Weights of a small mixture-of-experts language model, trained from scratch on English Wikipedia: 104M parameters.
Below are experts of layer 13 (counted from 0) of a mixture-of-experts language model. Rows are named router (the router's row for the expert), gate (a neuron's input weights, with its number), up (a neuron's input weights, with its number), down (a neuron's output weights, with its number) and show model dimensions 240-287. Each number is 128 + 32 x the weight over its row's rms, rounded and kept within 0 to 255.
After each expert's rows: "gets" lists some tokens that make up at least twice as much of what it gets as of all text. This comes from a sample of Wikipedia text that the model never trained on. Tokens count by the router's weight.

# expert 32
router [ 99 125 135  80  98 127 146 164 148 114 133 105  88  82 128 105 116  85 135 141 144 129 145 113 101 123 137 118  83 137 157 140 107 125 173 127 160  84 152 157  42 126 117  90 127 129 155 116]
gate0 [127 123 145 154 162  31  68 130 134 119 108 123 127 113  99 161 135 122  87 149  47 125 113 135 136 164 141  96 134 193 195 139 102  89 186 166 172 122 175  90  88 129 123 171 105 129 105  43]
up0 [ 98 104  78 125 104 161 136 101  74 147 153 128 130 186 167 132 168 109 120 162 145  84 135 108 116 128 151 116 161  92  77 142 152 135  76 135  75 154 102 107 149  66 155 139 183 122 108 124]
down0 [108 164 135 160 139 135 151 188  67 130 135 112 117 109 115 135 113 143 128 158 176 121 136  87 115  84  82  90  51 101 121 174  83 186 164 156 163 126 190 128 108 149 113 149 126 142 151 189]
gets: " |", " (", ",", " &", " and", " –"

# expert 24
router [154 106 173 133  97 146 112 100  67 172 135 146 169 125 125 151 130 180 145 166  98 161 173 112  94 140 144  92  50 176 113 128  66 136 107  84 158 122 155 114 101 116 170 173 145  84 139 126]
gate0 [ 59 140 126 131 149  74  78 175 119 129 146 130 123 139 129 154 146 110 160 141 124 112 114 101 146  98 137 196 136 117 131 136 142 110 144  62 159  94 135 117 168 108 169 131 127 128 142 106]
up0 [130 124  85 162  87 129 155 114 119 150  98 128 120 128 122  90 120 139  85 119 116 179 139 112  86  90  98  70  83 180 148 134  88 145 145 119 123 153 109 143 126  76  79 117  92 163  89 115]
down0 [ 98 143 167 139 101  92 136 110 127  79  72 144  92 170  98 105  86 129 146 126  81 165 105 101 153 144 204 102 130 104  98 117 122 135 127 144 132 155 119 119 197 110 124 191 122 137 102  94]
gets: " was", " a", " his", " years", " as", " first"

# expert 29
router [142 126 101 107 118 124  87 149  71 135 119  82 174 155  67  93 146 132 119 106  60 175 138  91 124 170  88 131 140 136 106 122 108 105 164 118 142 139 150  83 136 121  81 144 125 101  74 125]
gate0 [109 162 134 143 121 129 110 194 119 178 149 102 137 157 175 157 165 123 102 171 218 109 113 179 150 111 153 146 107  90 101 150 147 101 145 155 172  72  90 118 116  70 137 123 135  97 179  97]
up0 [ 99 104 118 152 109 140 163  94 147 103 129 123 115  88 150 146 106 139 143 167 139 108 113 151 150  88 150 153 122 173 124 120 153 143 139 113  40 145  73 154 152 144 163 123 127 146 190  91]
down0 [131 115 132 176 109 170 128  88  90  93  78 148  81 130 108 150 161  90 143 209 159 145 151  84 131 128 153 121 207 143 182 164 112 111 166 119 157 104 155 104 160 157 151 148 166 156 185 167]
gets: ",", "),", "\",", " that", ".,", ",\""

# expert 4
router [200  89 154 109 120  95 142 130 102 127 128 130 151 161  90 141 115 125  62 174 131  88 120 100 121 180 124 120 163  95 104 135  67 116 162 165  80 170 163 143 128 119 120 144 123 121 123 145]
gate0 [124 137 160 132 152 101 117 127 147 247 192 151 141  86 116 177 116  88 171 162 162 107 116 191 146 111 113 151 159 148 171 184 121 159 107 156  89 127 142 144 120  69 163 134  83 132 104 180]
up0 [127  69 167 173 166 145 135 171  87 129 110 173 140 148 149 101 113 111 192 120  95 233 108 113 140 130 123 159 162 143 159 149 144 177 149 111  99 108 117 110 115 189 144  95  96  94 125 103]
down0 [214 178 109 126 104 158 168 114  55 102 114  78 151 119 148 170 108 125 129 107 119 125 153 173 156 196 124 154 117 214 150  71 182 111 173 127 118  79  77 115 141 175 110 124 130  87 143  66]
gets: " was", " is", ":", " a", "|", " of"

# expert 1
router [154 172 128  63  64 116 160 122 117 223 126 143 103 114 132  92 172 160 130 102 131 105 126  82 103 165 160  84 127  99 138 109 146 132  90  96  93 158 101 219 128 143 104 185 125 137 187  94]
gate0 [136 154 133 128 173 150 160 117 116 142 145  98 118  93 197  61 118 112 135 132 100 111  87 133  88 102 189 177 151 152 134 154 133 124 112 145 122  64 129 131 135 187 146 119  96 117 146 165]
up0 [ 88 156 176 189 132 133 202 114 113 128 149 114 171 147 165  71 107 144 141 102 139 142 158 114  83 114 151 136  44 142 189 125 117 105  83 113  53  74 118 121  77 120 121 174  27 110  63 111]
down0 [116 112 195 127 139 143 141 181 165 124 120 112 122 183 133  94 100 107 136 178 127 154 146 119 123 137 159 107 139 107 104 108 193  86 172 129 141 143 155 110 152 157 153 168 198 114  95  91]
gets: "0", "4", "5", "2", "6", "3"

# expert 26
router [160 180 146 109 178 137 118 108 137 132 115  88 140 116 127 127 155  29 115  93 145 124 146  86  89 138 107 145 126  98  85 131 115 104 135 118 152  93  83 144 141  67 171 179 147 138 152  80]
gate0 [173 130 163 135 155 151 106 176 103 184 156 147 106 147 112  66 189 176 235 151 140 141 171 105 124 108 174 190 110  91 151 165 168  98 150 104 159 188 178 166 113 100 105 116 133 104 125 133]
up0 [149 105 103 152 134 115  93 130 104 164  84 126 230 108 143 132 139 139 135 121 100 174  83 152 149 178 118 150 109 151  83 100  63 140 146 105 141 116 135 122  35 117 155 146  95 198  46 184]
down0 [191 161  99 101 219  84 160 118 116 170 156  94 135 105 169 191 103 138  63 208 127 108 148 101 197 156  97  93 127 178 156 131 159 108 133 119  69 115 117 179 134 141 196 156 117 150 145 149]
gets: " (", " ", " who", "born", ")", " son"

# expert 28
router [ 86 105 148  83 148 166 152  59 124 152 124  74 121 110  82 149 143  93 161 142 156 127 176  83 188 117 102 170 159 176 125 121 164 127 168 128 214 130 160 151 129 102  97  79 153  75  77 116]
gate0 [111  77 141 156  92  91 151 169 125 153  81  68 152 147 128 134 119  95  97 230 116 104  82 154 157 151 158 113  81 125 127  92 173 170 140 141 138 167 176 192 110 140 167 103 180 135 134  84]
up0 [118 132  79 181  93 126 151  81 144 133 119  85 158  67 116 132 141 160 159 124 115 135 161 141 173 121 156 185  99 170  83 120 176 137  90 152 131 119  89 106 145 108  58 129  77  82 151 101]
down0 [ 80 134  95 125  48  91 169 114  77 130 110 167  93  93 150 173 122 113 165 127 159 130 118 141 159 165 132 111  57 153 192 121 137  66 146 113  92 130 153  98 110  93 109 152 164 166 154  40]
gets: " \"", " work", "\"", " book", " '", " law"

# expert 6
router [ 89 126 105  98 120 142  83 133 102  92 118 199 177 132 177 112 159 153 185 120 181  99 106  95 138 103 168 135 113 116 154 123 134 141 164 144 155 148 103 120 121 145 104  78 139 186 121 164]
gate0 [108  59 121 180 119 197 111 133 113 154 154 105 119 165 151 108 165 147 137 155 101 165  85 107 133 116  81 177 116  87 121 163  96 104 175 120 127 163 148 170 134 201  72 111 165 126 119 163]
up0 [116 164 143 155  96 100 148 144 138 141 105  89  88 139 133 170 132  99 109 170 108 102 129 154 158 104  78 150  84 113  57 129 139 130 109 170  95 117 159 182 121 172 138 141 118 196 118 124]
down0 [133  98 171  89 188  83 136 131 108 124 120 125 129 111 109 159 102 110 142 144 121 102 206 146 125 104 135 131 133 126 141 118  98  87 116  87 135  72 144  92  94 106 107 145 142 101  99 112]
gets: "201", "200", "199", "202", "198", "197"

# expert 15
router [112  76 153 109 119 168 129 103  91 113 121 169 141 145  97 124  63 176  69  62 165 157 163 184  77 115  81 107  74  73 143 109  83 121 129 166 176 119 117 110 204 150 116 123 123  63 125 131]
gate0 [137 101 166 163 138 142 144 117 147 116 135 218 130  92 153  92 139 155 140 149 159 108 145 127 115 163 107  93 181 136 118 118  88 115 179 111  95  99 104 130 117 115 116 158  94 189 128 157]
up0 [ 90 132 116 174 101 132 147 111 172 101 105  79 106 186 102 119 215  98  95 119 127  90 122 156 140 123 147 179 133 110 177 112 102 180 135 110 191 150  66 120 136 169 129 138 142 119 103 115]
down0 [ 79 160  58 116  70  99 138 174 132 132 102  83 154  91 125 155 214  66 167 104 122 121 134 139 122  95 136 183 152 125 171 174 176  87 121 113 175 156 120  94 138 151 160 151 113 162  96 107]
gets: " is", " In", " was", " are", "In", " were"

# expert 30
router [132 127 173 143 127 107  89  90  73 119 125 201 169 101  98 128  81 124 157 115 124 114  89 176 184  82  72 135 195 101 173 126 149 109 124 157  24 147 165 118 155 109  88 142 156 108 172 140]
gate0 [139 138 123 182 137 152 119 168 127  68 115 136 126 110 135 116 131 173 152 143 116 149 151 167 153 108 124 177 139  80 167 163 195 105  72  95 139  84 130  77 133  84  81 134 130 130 185 142]
up0 [151 146 126 133  95 126 153 186 145 113 122 100 109 137 121 130 118 110 117 180 136  87  64  94 151 123 134 123  82 119 146 138 134  67 158 102  76 116 136 118 102 181 133  91  44 165 153 149]
down0 [166  93 125  91 152 150 148 136  64 169 108 146 195 160 119 109  89 139 106 120  72 139 108 107 114 137 185 207 142 163 129 104 123 146 175 181  91 127  82  98 123 157 162 124 122 164  81  91]
gets: " in", " to", " from", " of", " on", " at"

# expert 13
router [140 168 176  85 129  97 132 151 124  98 128 184 142 111  67 108 132 145 193  95 151 132 112  84 197 159  98 129 117  75 124 137 177 126  74  86  47 129  97 153 129  77 154 182  81 117 160 144]
gate0 [140  76 142 132 132 101 112  95 161  81 119 139 109 104 138  63 115 128 109 170 152  83 113 142  80 148 137  89 135 116 103 144 146  83 113 116 209 130 141 153 109 102 135 141 122 169 121 105]
up0 [124 155 177 115 139 102 115 158 179 191  94 144 173 144 120  91 135 111 123 128 176  94 142  93  78 173 134 121 182 141  69  95 126 123 145 138 136 142 217 146  38 120 187 144 147 181  88 142]
down0 [160 158 143 180 173  97 129 118 160 137 114  87  74 149 127 115  61 158 165 186  87  97  67  84 157 102  96 102 102  77  68 127 172 138 188 133 129 193 159 110 103 118 171 126 144 179 117 100]
gets: "\n\n", "==", ")\n\n", " a", " |\n\n", "="

# expert 44
router [ 63 187 132 183  74 186 119 115 133 115 119 117 130 113 130  91 108  98 101 145  61 121 123 147 112  84 165 169 149 103 135 119  97 129 201 154 149 123 156 131  88 113 151 138 165  87 141  63]
gate0 [137 144 115 201 103 114 132  92 143 148 115 156 159 117 144  99  95 109 195 142 173  69  70 158 114 165 125 143 102 113 174 164 120 104  63 105 149 100 125 149 112 109 120  74 118 147 130 147]
up0 [110 136 133 106 164  78 101 126 176  93 137 189  75 182 152 160 180 126  75 121 168 107 165 156 101 131 136  92 132  70 150 114 163  66  94 130  78  98 124 180 171 101  94  68 121 105 123 117]
down0 [120  90  61  59 121 184 142 190 147 109 132 162 102 140 138 141  89 138 120 166 123 121 110 174 114 158 166 121 148 110 125  94 112 152 185  72 118 128 125 136 130 155 134 123 126  98 118 136]
gets: " with", " had", " has", " have", " that", " made"

# expert 40
router [ 83 114  89 127 105 148 138 176 177  84 142 108 118 114 163 102 102 203 114  93 100  96 129 110 113 115 148 197 161 102 116 131 171 145 131 103 139 123 127  83 177 211 116  78 123 107 136 138]
gate0 [115 133 130 115 112 158 172 136 187 123 114 110  98 112 150 120  79 149 109 157 162 179 157 109 159 118 101 135 104 170 170 132 154 168  53 125 107 124  66 154  79 133 153 227 125 114 123  74]
up0 [ 89 159  87 124 149 160  68 141  92 106  64 201 121  89 103 101 177 132 104 152  67 172 125 135 149 118 120 126 190 167 147 124 126 137 182 117 192 192 103  96  63 141 122 114 146 152 190 141]
down0 [144 110 103  72 105 116  89 161 129 107 128  99 119  88 118 127 153 105 153 127 140  87  86 118 105 170 140 171 123 104 174  97 143 107 149 158 115 143 121 145 144 154  81 156 215 135 128 115]
gets: " |", "0", "1", "2", " —", " –"

# expert 19
router [170 118 153 125  75 122 118  83 142 136 157 160 159 192  82 173 113 111 130 128 136  77  97 140 192  99 123 111 140 107 139 109 163 111 130  69 183 183 171  98 192 146 179 140 159 160  93 122]
gate0 [158  89 132 138 183  90 134  42 130 117 141 160 133 150 226  78  95 121  80 164 128 121 113 144 132 113 123 139 144 142 109 102 140 116 157 105  64  98  86 101 131  97 146 117 132 100 193  99]
up0 [132 101 146  91  66  98 135 140  76 133 107 102 144 169 136 135 146 147 172 145  97 103 157 103 115 140 126 140 155  92  85 101 199 127 177 102 111 150  97  76 151 177  91 142 120  94 136  98]
down0 [156 128  53 135 182 210 101 153 111 160 146 160 134  90 137 111 128 155 137  97 102 118 112 134 121 151 142  97 169 131 131 119 154 104 125 127 101  94 110 109 136 161 107 151 122  84 161  95]
gets: " July", "9", " December", " August", " January", " September"

# expert 45
router [ 75  88  69 183 130 113 150 128  93 125 132 137 125 142 174 102  98 114 125 110 116 121 118  78  81 126 159 169 167 121  98 148  36 114 150  72 138 138 109 153 176 105 155 116 135 118  94 139]
gate0 [120 155  83 102 104 127 151 180 135 109  94 133 182 153 105 161 126 128 123 125 114 116 156 178 114  96  89 236 126  94 171 135  81 154 139 150 130 121 110 159  73 116 140 180 105 141 161 150]
up0 [153 130 171 110 131  93  64 155 160 109 170 134 153 154 130 121  81 181 162 169 151 148 152 124  59 103 128 149  97 181  54 135 106 102 183 138 182 143 191 116  84 122 132 113 109 133 144 140]
down0 [128 103 132 172 126 151 156 129 102 109 125 118 133 113 148  74 131 177 135 134 129 109 189 118 154  79 162  88 161  79 175 169 134 141 147  99 134  79 163 125 160 173 183 159  97  92 178 153]
gets: "1", "2", "4", "3", "6", "7"